{"n_layer": 13, "d_model": 384, "n_experts": 40, "experts_per_token": 4, "d_expert": 64, "d_shared_expert": 128, "activation": "geglu", "moe_layers": [2, 3, 4, 5, 6, 7, 8, 9, 10, 11, 12], "router_score": "softmax", "normalize_top_k": true, "routed_scale": 2.0, "balance_loss": 0.000358, "balance_bias": true, "init_std_router": 0.0209, "lr_router": 0.000707, "vocab_size": 50257, "norm": "rmsnorm", "norm_eps": 1e-06, "tie_embeddings": false, "optimizer": "soap_variant", "lr": 0.00373, "beta1": 0.95, "beta2": 0.98, "batch_tokens": 65536, "seq_len": 1024, "train_tokens": 368200000, "steps": 5619, "dataset": "wikipedia_en"}
Below are experts of layer 5 (counted from 0) of a mixture-of-experts language model. Rows are named router (the router's row for the expert), gate (a neuron's input weights, with its number), up (a neuron's input weights, with its number) and show model dimensions 0-95. Each number is 128 + 32 x the weight over its row's rms, rounded and kept within 0 to 255. Numbers have three digits each.
Before each expert's rows: "mostly gets" lists some tokens that are sent to it at least half of the time. This comes from a sample of Wikipedia text that the model never trained on.

# expert 33
mostly gets: "shin", " Motorsports", " Racing", " SD", " Chevrolet", "mann"
router:099140103108092092118086101104104131065049170085159151159162047117101113159080130192111136185158125137128149162131126065090163091123109189140104157139146148145170129109135142115143153099146112138124122068136135133162124162120111055126134172115162144097108165214121156091140171134198126136
gate0:056124132170116136112053124116103160143101111116131170113135097151112204101152103122181183101126175140126099138096166077139117137156115155135121160072153120119172093144081105105108092129149104124135075114160086099097154115114116126082138096106100154116155174145117119123173119084159107164
up0:148096126133128065093133113122102120118084098170084134162048104078152088201143138122107135171120129160129073152109099123149114129222125178121177174100114158127121138163191094113135145098101174175108116154103137120104105151142095133141189167083158080120126117197205124151163094088045130186
gate1:081123144111159117062177075157146119109147151094150159154151203140132073152158137144132192154135150145144162087076167140118111127159144148123164165114124078102095183140124121126125123121139107108121147124073166118136054136080056114157124096091132080150131185137126182106109101022099163094
up1:128156161073179152107135082126130185120095074101131116137130112099110181070150111158186170133143091167142220160074143154099124128180152102161142124117163157132136102127088123184134134124153192146127160136078166107110122155118084098123125073129101145174146153142148086098068102138125101097
gate2:191120160110146115083108091131138121162146145119180085109130110145077112126143122122076172089142092105116128154191137095109101087161085126136124198117083140159120145195104132131139193148110117124143245133140112171120107157127088155150088113128110139094184046106101162116139157115199103098
up2:178209090153134158106148095134147116129093092120163108165124116153164083107140123133121125056102159097116105095107104152124055077134152128161085107158120196102124159154083181089142097048158112148147123141177070158135091159095120165186144113162140142116155090158137120108087150183142148150
gate3:111153134052102101115145138121065162129152077174132125107163130146141121103140091112167088094037116099125163176113160162201136071115138152109085156121111132128094119083119146158100064125103172104159099098143061122161110079128136155164150155135123086155129121144215182123190189080186126089
up3:114144131171123145043165136097067148049090143083136135130114091167159127154133088079149129169073115088103125112114110122120089082115152155131110140151118103119168138155187152125121139151152114086107130089144125110144168076084147091195123177131122164164117100095098145155131138111180123173
gate4:134118140125158101154119122179092117098201119168138078112087138134136086143081110138123106107189100119087105067137125116140140153173112151104124132118079106145118163119144186101170127069123134116177161109144144074095075151130060150104108206034142121119105150168171117196112121166087109124
up4:123090112134122080086177137119163115155150065114113131195152112124056210086127108124146197155125135058152161094118120124126132181106144149101132108143145113097061120110117047092109162155148089183121152114140128126157150151137105130156120153116122129146179204135114151135126165112064120124
gate5:135133149139138119158128106156131122192161188178146145137164088136101180107092119182065151141075116107085113067098097132129110143126126108138124180131136147111118102122123113110137132137174122166091111123140112121143109173168134156135122098066153151151077113099140217161114123066125132076
up5:168145126115151140152107101159142099167146048170092155123059132172170131088138130133088128155062144158141121109148165139106117069170155159158095155127160152111151166114093119113148089094122095143193165145086064122137101139147132138137142104086148074148124135076142117137143116180179152176
gate6:170121127151127117193081138144122109088132131186125116156088203126132099122128160077188096121117152098155122168134125157074133074129116142113203125121144095161075107161163133180130120110116180121137168153123090125119136156112174091121135134185146154101147104138112144139132145110161114101
up6:149096134145158118083202166131126153199025151129116170133205094122136127125123150195075138165129122108127179131104125143172133099157112161143101126119103127111129103140133163151147164181142121096191120138115147119131132142110137154156078122156117125139072143164117068126127126130139159167
gate7:192133130097139113145140123116144136093172068130121111113123114136072146138115122124142096149071129081084112120043156083126097128134154116161138114124131107129135152106140166093110137187176113126133148105089064091136096161163135077130077136101142184124167140205132221074113141051151178152
up7:117110122121144195159163144142094137104055140171114205148154123108087130133147061158147142140114118135061150135179108174123193133104084151122063090149121171123138171098103125091132154062124096102151095139105155140152115176149138166163098151100088065126132117147109075126129096126127129060
gate8:112183108121106134183081091088147123115137161140072134144136078111108127167111058182099176135114176176178160074100107109118161170151174143063087110130118142125177122194130083150105115168116104124148163110114132114139140111180170131147076033103137028115159122084162107092109093095117141159
up8:118109093152106166183068136127128110142130132113137103139158122117162143143165177102146138108098154163205105031135175155059103111102142077111094134163131096115116108117100161143156131108133133122164119104098128136149140170130121214169141092155099140101089139149149143154155149133140118155
gate9:104084130150129126125140162123151100101082181138153154108029114106135107118134127123143155068149103107134103088130171121123125172132112094167154150134140137082137180061131111121150136116147144179126094093148126117099171115157126154180149102120088144063121128167150080123146164162113102121
up9:112148134130142152136121157113145146134109165105141120142178093142156162131160157061159198093077134135115197148148128133139175145143155147138058122115116144143143126157153133075166148147129106112127098187132082168150109099104125103142173065139099094108160110146170123167099089140144113209
gate10:138130119152149158147102127101155121073118120115167089137144153073106116173123089105122084085104129117100123109108099099135198111100092095087147147124149170133160120175099119125113107083132084138099151185108139096123089170140171090169182120137071056148123205185163112114095064098130085045
up10:100145126090122115126094160153130140101129123135124138166091159131137115160155133097128142136130137191092104067151099120115072148136152130128087157144108111123130119143166151142126169091122140145113171140142086105079128124124155117188092210201136105148131165110121070122200126111168090171
gate11:133138132177123132074113109144113152130171166165140134073159112116127167134074140152157115173147183116095155105147116183135145172108153099153183168151119122126135137121168146104139082166133116170109168032117136143110112130101118187149089164150097154094182156081113160205198115113156083096
up11:163108117086123070092105147106135119151138166138158200184158144110093134132115128113083171160167106150160120146109109112111098162111070147159147139106154111150084168155152098069165128070124154142138109078153079074115079131171141049126129088158172097132143102151143101103109180181211125127
gate12:161115140126103115212171137123212101177144145130108096113095143097140123150152108105186143101121104097202165098117153190081156068110121111089110076106182165140101165083171109148135033143139110209120087074164130142128126110181077201115152166097075177104174184137178119104121200131051121147
up12:166087113139135140140095105181124149097150127080093143179137179142124150164188129176186081156155088101106162116147108135162071131207145159168165134178094115175062096158100117059120167150142120119100127047113125099158132105138161077135163145120098148103092135068119160167064114113074084171
gate13:112179134130126103100146169140011095112155133113089120103135170080127109177135112155131111093081177133138174148070079151104083118120108105150159120114125150098179115150123079124185127137174170124144085142123068138086107132116117173104106118123121158114079152111151127147120120130088125097
up13:206141114091139116132088097143089145151159135106142079130097131137163080168154061113137109109125107115110151176129110153170128145117086106166131150134138173135114130181165116190147063089145159138136191195171103156182140167083135153078148165073123180140065136154168107105150159030141116113
gate14:152128115083119151129080152132142178150150118121108104146157118165070100091034090103142129130130150185095130120159107106111177111137129119139131112158157138135096149165099095117148107117151115125119107195135102106153132083085108198079149158176099076142098124109147163130132113157113127040
up14:112141103120107192129107155141166133119070132143141094068109043126134114106193101133111117118105191129131138131150138128104155126133152135217133149095123107135119101087126210090139131172129106151152121180149168159130173122120158163193170137140133102127114079145176100107098093118141114136
gate15:105126132067153120190192096132156123164195123108105069134133119173137153182107131090099153156120165159161120155134152149108178135178155136133086155091128159108123064132120044181090180095173124107177159043081158036093156137098176135109092106115126148142120122152110163176134121133132182128
up15:084157110115119120117091122142124100118120079112112150129113132162154156149138122122175088107123164145083093109094103115152125048086157087087148139111149059123173125103046175149125153143057115211163112156104072140098204136085124165093130113089152168112122136147095074154171084120119146104
gate16:130120087099102182148125134132178106109106107113121108073094124110067170136112125087144092134137165133184147081139098104136119190184136094183109099128155125187146140128095107096088147083159107095129180186116122096115088081144121121148176153127134127133148122130083125052127099159141074161
up16:198105112172088109150107126156094124119092103166131100137084143063179118133132150175163076144199189096177144078160108171115057098167136132081122164150130169205147181145132124087135124086136097157113128109144140143128125164138135108102184116159104136130140112118150174103129160106170135142
gate17:115133144111126154175117090125125143193144140117106099123113162140184097115106160160104141182125135115128124132115093144138121178051158110154122095126123163125073141098144103177153169197144136110117127094152096143107055152168066116172152151179197055155156146122140085127149107192115153132
up17:116069194110121137132163116125104093129064150135125103116070109168116097114135102123144062144124158111092142071144135153096144184145150151055158110115056076140122156120077147127156128101148096189100189153155139171119191083139072176137199080121057071095081068152110163143145051156095103161
gate18:119140115100108115122124172125127101194085126119108140130096140150100134108061127094156158122145112082164173119051153088088120127087129113152109090139140109095088162146126097166094080124195125111111111159133078116119117122146117100088103098127097157098075143075163197118175162101038151119
up18:180086136194145180110078135105138176118150091152133135118165144146166109132127144096124133177128174148134107135144164127096134103135135166114122136143162106144121104144152156115178150131159143135151067169135211166168235095116148142154116080105182110099117017095070069121082091127181120034
gate19:067155141153140176114101125117164137135161101176197118085086153129143138130101086086109150131087022108087150062145124032110176114125159196177185136112107080096196156169178113204141066130176130129099105123094059159103136153134152152107121131150109197072130134200151125161122110121198139143
up19:089153117176121104162088128133064150117112121122126122118163097107089073166113087135134166142130130098116178130153151114117080030100049146107173198136165080152104103138171147148107119127151174163119154116105145162146138168116105177154092108058129203071087116126169143128154114139068127176
gate20:148168124105134184089119117133141162113141108163137139076117167149122083078112095159111118090138140132110152094145086115098120084155154141068145146085159158109191185085108110137133076023170127137095122146157088147091112102144193093129119115159117134143183145114129142167121110161210147128
up20:120117122120131119069176137125139130182096109086151167125155073139082149068140180137109148193157148164077127109140041067130116059128158114073098121104103153138141162153118172080136154117179151156155180140158108150149151182116098120140104142190092152146171140173206134125067135111159130142
gate21:164105135136138123120100164108130126177122100103152168106158171117110078107156094158229136128134117146090117161136074121105172121121136094032103129095146220121128067135118114098119081169106107191109150105170097133130078088114181068115146081157112113085136064070068118095104120101138129089
up21:100138110119115124120148091137097127061214149112094146139179164148116083149071116102169153123139089100143170102119155138113125093151123107098075105126117075105155087121111180157145047096142130130112100092154130096122143143135103132147147143141105110206104083112121125095135136092155098099

# expert 9
mostly gets: "',", "\",", ",", "),", ",\"", " but"
router:140143115139115138077149131118113128140153102157148148158074170099144123106083136212127149027133127152138139158133150120120096148130119120093130121135142137102098132157169106121156132156124126139133128166091142152161127137110137179144157051104141116126140142168100133140095120141168135135
gate0:128140112063109153192060105134047145082110150112122104165116116121148109128094151175130117168159157170131145093140184145115065106125147084051184188149111140175089071169094069108095099126156093156133176166127076106112153095121111131165167117157137137119111113189172123089132144094134110109
up0:111094104188124154101111138110158155157155089112114082082150190156142137103160125125084124139138159158150115125066181121131068131081139099122105181129164132127114109144118109134141099072126109169086121160136144089076127165207096144168138118069169069159133178103111064107161163126159126153
gate1:074154150108123093101143092133112129127092127060112130168143131113128174128141144205115093120212101127173161127172166098167025151130137145097111137106112104115133122141135111152153101096150135106104077151112123164071146146159142092095095035054105114136062177162142140143148181113139134123
up1:120169122131135149168110098131104192085098133087111210129122146126091097119082088118175115173073101163125080131167083121092135105171099152203151114153135155117085170126068155156144072184103118096119154110125126134136085089124118107137099185107138103165123185123097145108117132149081098110
gate2:073074149132123140133111134110122127155091101059111148167105127095136197079125145138185176114121109124128113091180105184136155101152179112107175093108133155139084111152127072141113119126162150116155164168138124143132170134118096172136117116064087127118157199176141080070179083144071105142
up2:122133144142131149120124107135086145156161100147140156115106088064129158136147148211186119046137147120102123163155093105148135127178164107140124130108112187105112120111122181135147118102148121108125141131126195161094158129093130104097122067165129120112156138127113120134122123125128162133
gate3:140070104105067118138137118124119184186215166143096142139151054106130109126119140107071078116126138146159104147125148132148120190135177166091116132112124186077103096192053113179137123102111140106144150142081112081142138085109129099098120145213164150156139158094105147158062117139122111153
up3:147119187131164123098125144160072165084102178065165089101130122183123072077162081167156152142067162131159152094140199103134147044143086116125169193126117110137197129119137165142144088120147134151112181112152084090156117114103102150146150153112091117128073082139190116114178131091147074137
gate4:130165071134154130146150121177204106169115117135104156125118122105149110122099069105123119112119099171173174095141119109128074131160111127101207123106153126125108169147112160149158139145113077168103144059112135120112133062106151148122110118114157130210164082148146103154068122099115122143
up4:104041167130103136094125114120165116108178087164177142102139171178140118195094109136127133129097175126172087146088117189106183111129102087076118128143154139115142140112197101111124110122117119163135144159130150113157095097118173107152160170102136199140166103104086100124110144111120115127
gate5:076086154140118187140128140140145130119159091106121146085152147073155096135130122087105167118076180196168145133038216142097136117151158127128097110143101121172083119152176144098136118147105134150124171110100158143160139126119098121125142167099054101102105147187157161104120112145151093064
up5:058136120187139118155094120138149141129149152109138146155176255101113142026048121114098117110133108183139089102079165151134170106150149095084060131152158118114110094157138129089158098095150116075143191180109122153151181124143157167112127074129129160082124060088096149128142096165150128104
gate6:118060171139122116158158163135154107146167167073097169108140143144135134108035199130075063028137088139098154108123139174172115126106111123116158090121182150107109090148109110140150142199119127135146090174125069108151126153127191136130076154143135136134194135143110182129157083188160114121
up6:104079129137153068156201165107124106146123178096118117089074096157089153098105181067092160083139148125090137090109164107112181108109148123100095111122154154152102157146089145022154140230110121133119130095089144105104118117166150169117092141161132059143136161105139128118145114084168120133
gate7:127167105133107165083128142123146128095167153125174137099147118162129131114134182187121056122135060183131137131116156174115123081123131136015055178120119146087097139166090088100144181092117134066125069139109106139189097134111182124063162063070099128101102104156143187050100142117171101136
up7:048116116156125118152096137140132081078114079201171161080117171145071085122146172207096138159106085092166120156169153121127079152135133166044158149106187159136146124127133082098143121124136120091121142109149098114141153099157126141143108085129088029101129081142081077080146137096164120146
gate8:096120120134128090104087140126130150164143109069109131146117156148152207128028158158072108078117111121146098095110195160170152176121144103058121081138120122087122110165146103126116141173106107154143151178097134154173096130152189188081154100094141116159135126160102121116098134105190130094
up8:147108076107103187154179100105170123139137137086157120140082102111140095108103124053166110197086127132060114163187075142084164143106148107192065077106129167150164114075205105095118090167108130180140093140157084130119119132166115141154137105110134120131112107140160136134182097078025116160
gate9:104133132152130136152182124122092120129131144189156137064194144115151080227102090095162073209153121132134088115122125124147089204086151119183171205116098131150151128124125123108149115193126116149126083098159177101092181142101079160135154147165106115158136155075177113127135142143134104087
up9:141141107123133121128110133148158126161117111186111157102143126107106099110163052078114096190168177129088168125118140112103055150090164186147109113142117132128157151162138058071138108140160152171125127145116171120158111139177108107130132116074135149127119172177156068171140174228081111102
gate10:092160126143127103092143152134179175124207115102115159141140150104143128165137102102111180070139145147164167090095117080158121111155107069118115112074101046128221141121160136150098154164157117183147129183111139130132145105144126127188069197134140144081173115150147148102160110106172127073
up10:168127112090138155188108126138162106150117150157135115131120109131128179124120136185122120131116055086132158183161114073103142121125120119156095123123151109073145129156121090152127079088119140140094109105070116104124166105114111071148115062166124147126125111093119061075131162102160114131
gate11:124159118150114111163160115113142164149139138184143113143139118138176119139147172174114166140194081095167134134138180157148113158069153075014157191152111063109103074126128076081122147066105162183122107207110127156118124161167130115117072081105141102111136129092134139103159161156131142116
up11:176133142126144134132095119132167119081145179121148118122111111114096101162158108109142161185110202100108150172115089087119137099105125208208065134089126128162160139127059131156117152131136153091128160106168139075111113170116168150127115170191122124128125106113180088145124139105142108175
gate12:173162149132134168121131128143115134120099167178168140082111128105158118103170123074171146175154171158117124189156101134171062155082130168128107091112112106108175160151124181070132176158155091131143109090145115108169057072109102136176156093143107076148113095163165121168142101129130116156
up12:138172101148125157062149125157101115109115074113097069143100145131131132106099111088101219132140169149200161117139164138139102102139146104181134085109098116119103118152120149105136208164099145119124142096090146092131144119109078129142148113110085114113066149169153117093149123137105135146
gate13:087097126102141069143145104133149134125179132032108133105120097112112154131098172081070076041129103111147152162166169180156148151137158087173154124126170114112090131174150131108124120162147168134103102115118147129147120122132142164123086150116123193129151144173081126152137103128141113136
up13:059197124116146139162116110123102145137146114179104168195142051078140142148173110126109192136071116160088123127187116145127175173135136136112143073119133112095114139114122183116174129131159169091122183147078108149110126155138126130151128137134128184139139133101094101076112140131160125114
gate14:138136152169142120093121139125086115203093149168108128129125115104164137137117136182149067097159180131111092077080067138135153151120149151087081136126124185127117182152123152061140144183096124171115178176106160124118115071121136112103122083133173137097176135131141179125114091152160122083
up14:053147133159120106057134139138103120051108057128106119139171084105105188154181156120133118158170185148111098074172125120136053220110144153193165140161135131152154115138153127044151148141128066099135154173123154161116122087116152202142074105139143104117084119166126087161102141176154120141
gate15:128149123129125140155191160121168170125132165178130133135169146038163131099142103123113128122130116120110120112064137185112106147121134133037180124118105108115095133079152133107122150192147094153160141191138184157183194125214137162171145106109117094095118214162142073163109135158121113151
up15:124115120128127153096106089127125135126103220105118122145104092176142096155137141116151124122124100106097129196215158128145112091132188170101161148126101090091107118118148148158147107166148129102141120119118162121140118110117096130139152068115131101101159158187209149088120150133090102136
gate16:140137115153126155118080104122118138127087068072142109170134164122169174127083148163109139113110157148145098110109135113113074160111117063133176129139130176153087148186125113102119131114133156116128135127086089139142192116165094151119182179098130066128137153137065128159109106100101132102
up16:144153135140140115001114134104125122153055132067124086151113179145170185131088155173065168151112135154134133148135141083139123132187100146144086146118139220155125111111089157126157163059133128149112154165126086131161169111122098140140107140067129143071145152199146166115155162139152134112
gate17:155133127151130191172159154146165096127184169070148150119167083112154116080136108129116173103136132119131133105159152185142188193161120117136172105120153068124157148172122144133112086119180118175133117151130126134167137130114127138176196046046096157150079123159144124144189151167149112088
up17:162136115101136098089065117141181105114155137129132149103114134139115148148221105113146103139108143161098168179143135138092112080099117125150067101091124097123125156070115106067119122146079124167131143096116120152147131139127149077151128130149140142106054119124099154161124092145133137091
gate18:155124130129120140134127122129064159067090058140139121124150072136117113092063180119196054086109121182114147104137165178183189152127146136107224135114131107122084133135127158104112098117080100108123155155093115109195097101130141187142087093076110114124139095161068121213146059159126124107
up18:098097146065127140139136141157129128123134151097124138103135102127180114116164146133111158067138094125166145122075162159128107131124139136188061095099108140089087113135105107128092100150094134100096146054170160083139122116066097094185173181121117124060131162159112154122096165197132126175
gate19:152098146081143134171127146129161123074128105144139092129134096061167105148106173189170200114075103131106185196120169120120149141131124125169188206169118142167120167158122125154086107122156117129075098179104109127165077148106117085062157126095117167062163175127144112086049124136151148182
up19:144128113137144107071140160052079134142144205131083137100179129145113193125084121098154102065192057181166098186181046112142132088131166165147113112135133124073122110170121081086126166088156133098183086104133164110114139123142110148186091188143162123105143152145086173134106101133072097072
gate20:159198122180142150172079122140087140049133168154112164129116111133099148150051136078144148093104175111165106099111205182125153151137113043106138170118149052141151172102169171158159060112142053082109096131124091149115079168139185123120176046094126122098101142142084127123157116124186138134
up20:144134129079123163178141117163143105128079124146156032151184074156108104103145119107167114141174099124132130132142057126048184097148120116094139113099192179110072088109110195215115173083102163157131099139169157093112193138124101084141167215105090131124123138123143091144144079087141134112
gate21:167099149124122099096173095153118144216042090122129091091139101188158135171204077159130129071111146191103109157156165136144162087162110123125168150146114069133134137096134165040178189080125142200136173150112151115129145112152089114172173110114099167162135123148144119127090069141174112154
up21:176140163172139108108138121157085130150106129154113123172114141133103129173149118091099176123113192072177124128172089163120087129132110142144094154118126145113074169095130135170095102117102185129114118114106170144106081165074102159158087173101091159112139135143102113091093127213043127126

# expert 3
mostly gets: "',", " ;", " including", " RV", " etc", ");"
router:072148101122103122082131122104080137069097172102144160205131100126098117135039125166155103058118134132125105150074143055102080136121059185126113101140154175111129111109104141153180131071173095119132119121121138115132120132106146116109125139144141143161159143138089159148106161150126119138
gate0:123110148181104044127132115132138134108099164158088183136172175121177162096161111128162123171117107164119144158114134143102069161098151070092127099141105099135146143108203084098114093100146138165146112129108104191127124125133123080162169115153186141126104130090165163079205157154111124170
up0:142158137083155127092145115103164128196078042131091108145132130130174124145176102156142172080151174119095113100120096156143133158128110184110162149133126122124115135176130131140113160173141101154141125154128139141133077136130133148117144141026174181162164118148156136144084124146139078154
gate1:157151140144119088104086165105099127145106107171084126141150159134134153113144133132098123174105123106113090146110150164103061159151140153143097174122145164131124126149105118102141130132139169141118164039072143125099147107162145132126038105127172089156160083135139105185071143138152147044
up1:087108177130122195049060131130131129165116125157115087122077110136131103144182134101108102172109142102149130177134107127137110024131076173152136149102122220120154117119087133196118176056155208108105077144170111113111141127099081141178104096165166170101165147141147131149131017084086126140
gate2:145117125172075123098112151134166136115161125130151106154140142122069129085122162131089100128117117125152097121098084125170140085082127107130128068096049139132151093168173174065150187139099151133093145195129068208152133103140140177161155082126159129173133125062125099097086116130154150097
up2:091166107127150122134104145117112111104145064143136161097126102123128113175066053129138140069090142138095111112152090141130110077144063128086112124099085099142098130131122054110099054122125189154118151154099144196087180112060123157140159061091113159126214105064120122142043111194156142087
gate3:157112157049146134118155093122192118121131102151095099145157083109128116040090099141157154103070143099185097128082169193124134126142154127160145141153154152079099154173108156204102106136131107091105127155101138105103138128154148117177126170135120162186143094113184159062167174164122073120
up3:102137112094145161150093124130120140152165108147134104149101121121139080086114144140160167147079100064189108181057167156146111097160108120202177076135147129100089134158169075080127125116126093130104147105120147160168146199159110128180121111132134091109172108122144090104188113128084134186
gate4:178131157107127159146076122161086102160138106174086162134164128169118144140128114148155157119100148109163159109080171126122095094084153178121046091099122164113052113176091120099152144083088108126156096105156151175110139150134157167133121076202145122152201120095086119167106170116117102140
up4:081068109144167171136158127121107124114191084136115119136103137103100064095135119083110137026110158104152145170121169129118130131165118107107156152140189142140109170078159143072144134124147130124115118179100153129115089107124147130123168183084065193097098081105137135120138120119109120093
gate5:153178126092107133163136124108142145076098087140130140156184192172122104103168106159115171132145134143107102062106077111148099068166120119125133140131121082147101128147106118059158119107123163110089095144105157126113123133160073214113109123121100103096159127120138112024120099112113114140
up5:126101124124168143150150144122101155104218058074160117170103142139093174131129168109124176130161120145192126108176151183112157228104084118146094128143132142135123093143100123167105164138150181069071115116143116128172158075142116103095085125146120042087124122105131079145118186127147142119
gate6:091072203058103127096156188137103147099046082084137140151096033108128162097092146127139131092108109178159147130124143144084121087100079128136228127118154127141123102170167175126148132141183100119118136117160068115103138184139074155175146096180154107156099117105109135172148118139152119151
up6:161176119171126119075178122120139104087143102096110055077106109107099174077126124099108083159078164139148166104083178127106039110169175099078074098111099133105089161169094156129166115151159088121112170110127164104123143119108147094100125146138175086130138112132138148130120130122119126134
gate7:127074100135114114121115126123101193159097093105090168108156187135117112182141064126100097133168127100053148168077139074098174114087143132152105137158139132135104142110047102180080128146108111147135090162152126086139067089078123080151052136125135136025132139113147140112174159118132167098
up7:203129125203130132143158142139138155108064124103154109126124148130158142078164080109122155159158122067155082100185134174086107099172143136139132200096133088125099187110093093157123114067140113132088121155151140117120077139112213127103125107141156152128083125166177151086112150100129112103
gate8:070104117113138110125114141077138144139200115124150114095155092134114098154121152182198092092072100099082125204115053138108161179124129136150171113093157030093088107059102160113156162112146135144149136128182143141136105084120118115133146090192095067105096088065112078106087130094162131163
up8:141151137142146165110126129135171097151081034187173154130072112123142140099122130138132082130126160160154158111147110143106181143086132104121134171155088157136178111203145149102112147139120113147145103130147165092116142188173144145128115119123140170103112117184108112146082107154187136093
gate9:124129139121129075072180093104123115098178141115175145141126163140156075080142172143153087089129164118081145152146118086122155185166088109134126096119153124139079076106035175083140108146092156143137161075088150127085125116132122136121150070179169110077160093079136130121120157122128096064
up9:118189167123113087118086114183141112136101170159134130075180044120153201134120132077126117079155041059130120145151136171149060162057099148078118123106164132122142100089137180156105130061176075191114141113146124122134116119105127119175112110153155180151190151116107102105052126111149154062
gate10:146164108161151144130155114135126133107115134122099173123083145118092135165104155155121158146191072101137174182137099160129118143169164159110182148085103085119169111164181168078179121169162127079134116162146162149214113163105092168153190092107127124126118092133133118135079097155084125117
up10:100102115127140117104089123115166129181162173146126147184085098123165157110128113131152142134145185187116193092046127134135174140131110033112159152125104167104052161151097114110129138129138137152152168082154106138112180170148160155066194096134129146157160086161167045116159124070166138143
gate11:060186119141143164159155156122155142149135155129075066173153112159148179156119099163095120088140134155162100146099166129178085169105085127096132078127115082125191106161111125122101108109189114120129141126161154093093136114124100169118093101145116087131169135133161107126087101178120126155
up11:116117157150104165131124138089109153130100121061085134212137074145150159133115156113129117107118102199226148140101046124142105128104106148108101108136149163152143126161148035166148136078122120126120071102045124084113171180096133173097152203074109107138126095117119139127109176109093120142
gate12:119152136108132109095126129158109153162109099037055093084154114178104120108170144179135146097199118180136065150122129131125128115070095081081159126087124169152143149127110112164083085163108104118096096181090136134123079055196177160080090133159081148160110112073118157153073155098195164145
up12:144130126181123087111176112157147099039085086152229155119108125094160148150100157120114091158175153103111137183213149137162142168087156090163166123134141157106106120140083079125104058083130176139150133186110109122128140126141102056159123101095139108118093154137100150145111174125149134093
gate13:045126149140135116073087123098127160135106126060130095160148087142089121171140043099140048104166139107126121118176135141143154149152136169155092136104061116123158163140152142111114125150110124076128111117084002130113090106136126166094102106084134116165133181084111107097103107126136099165
up13:121135135181116117155114139112134127053156161149126181203149099181102168150106164170161192122153130104139182172070186125110167183212147063120133137116129106108097132088156138120133136112125122129109167085127124081101106118103220140139157081120141100122140138124162140078122132152146186130
gate14:123108103180115140103133103144124093139085119121129149095085177157142143161170155100110066176124120201206140129165156152094132123144116161155165094109166197140112122163091091134124069125108183106102111134154130123127162100116124121127150223137143152155110118112107148177114096095098105092
up14:083164135164110154095131118130164138181151104180096142074113148145133140103159116164129106094099109153107100194134118155184102182146131124136224091120177111118157121090168102104138101077090105154113085154130126141149119103116113181143106120120123158140138162062184162175107156129053142116
gate15:140129135125114155124165120130075085175149132103125109092175078156146149163037124096108131137164114103121130174171170082119113133167163116183145090082118159145098117160087149136132100203115142152101098093061128154084102149097109074138126161039133155137127125084155066088180153174076137113
up15:167143115123110103149148134139096132176080112086095202138132158127130095144123133165105133162112126140166162144093167139115101119223131048112214139122124163159143142191184091104128174194161088107112110153136115126186143167094197097169172048095125129179110147107152151167181178106121134114
gate16:138129102109126133094133112158128109122099143189084147078122115094167168090082107152160079182129116115123043120152148133144129159033149139155118129144146188153154138161141145122139114076155177127123168087112091104112124078130169125126137135151138129109135129051179108170151163210112113121
up16:085162120140150091068157155171131103075104130073137115116134133101133117077133133115155095190133123112117118120087100110126122130192119160122127131122088156108089125041138088139099082061133103170160185094116136091088102096136114132133124146210068141056198110124201110092114131096165127129
gate17:154115143059122114055120138117153141085115138074117118140051140082157142186106112231105174101175145096150127107094191153161120149217162135126120134137100095163139112123176138110102201088098150160174135119127088129142150153148116108124140151185129101127159112143181157101152140096116146138
up17:143139141164119186104096154084130129105095084126101109150141134162130229161133106180091119119086172134108094128075181128085121167132137149187077176130137088127104132168162079123177104092133100144129056110149129112127122163171166168110101121077109124146146124115100144038122122096114143146
gate18:174144120061102110077102123162160145098125138171134054159128146098183135091170134096172227148114164110131149121090136139115150135110128115156142075115120115133110098143146082144115104205132098161124120159113063138110122199159130109113127086175168163035102149136152093162133188140162135130
up18:156132119152130132109157105120101152234104131132143165162093070094132118156092125193141124089156185199102102086093126144123094082137157138147170113114086139102139161122135181102148085138106156140062119106112133126097103142123133106072125043072088127148146107187131173226176160083095126148
gate19:133104122149121123178116091103111121068194183118087135106165201127095094070121162078029151045120106114158147105170160103099113181082167143132139148103092111118122080106104136173151156129133104154112166099110100111132135097132151149146143067132145088173103179121093174156111154091197090144
up19:142132123188132125106105140091153101135116105207108160104091089131177104163122088118168112167087119128137071150120106155119111069144118069154110125117143121138134126157120051122133163144109095098147132151146163134119111145162130117044147188154171141078156085177110152195087109089102116116
gate20:112183130167087123141100146136151149147169120097132095135115114130136144132133147092185112118163103083127059138172148066104137143191128093141094103111136070120115060138142099183114106067170089132165155077171077116118115117097127129142103092092100105154185091084142134124200126183152119120
up20:172126129123153107165142122147133127110200148079106074131201117212136096110167131100119119079144118156114144125128187103115093114151117070175108096137156157123185066152083132169116132127127118151127209026136143114088132095126149203083110162125104130106152084097053140182130103092089134110
gate21:053117127154116102193114142117100077149109200122082097208157121135134141116112057121113084094155110120127134124149232109199147151141135170102183130125106132107113115131075137125125109099122130132144154080137171129131109125125131101105147117111103167175109218131156121095176132169101143134
up21:139132109073180136133131153104161124075171103131177097106120128139135172052114102159166169112141096164128167124040044115102180114132072217141103123106154095087095112155126170098118143141131147122111148109135133115086122117152103153135100105083149109175130105134128128166134118102151101209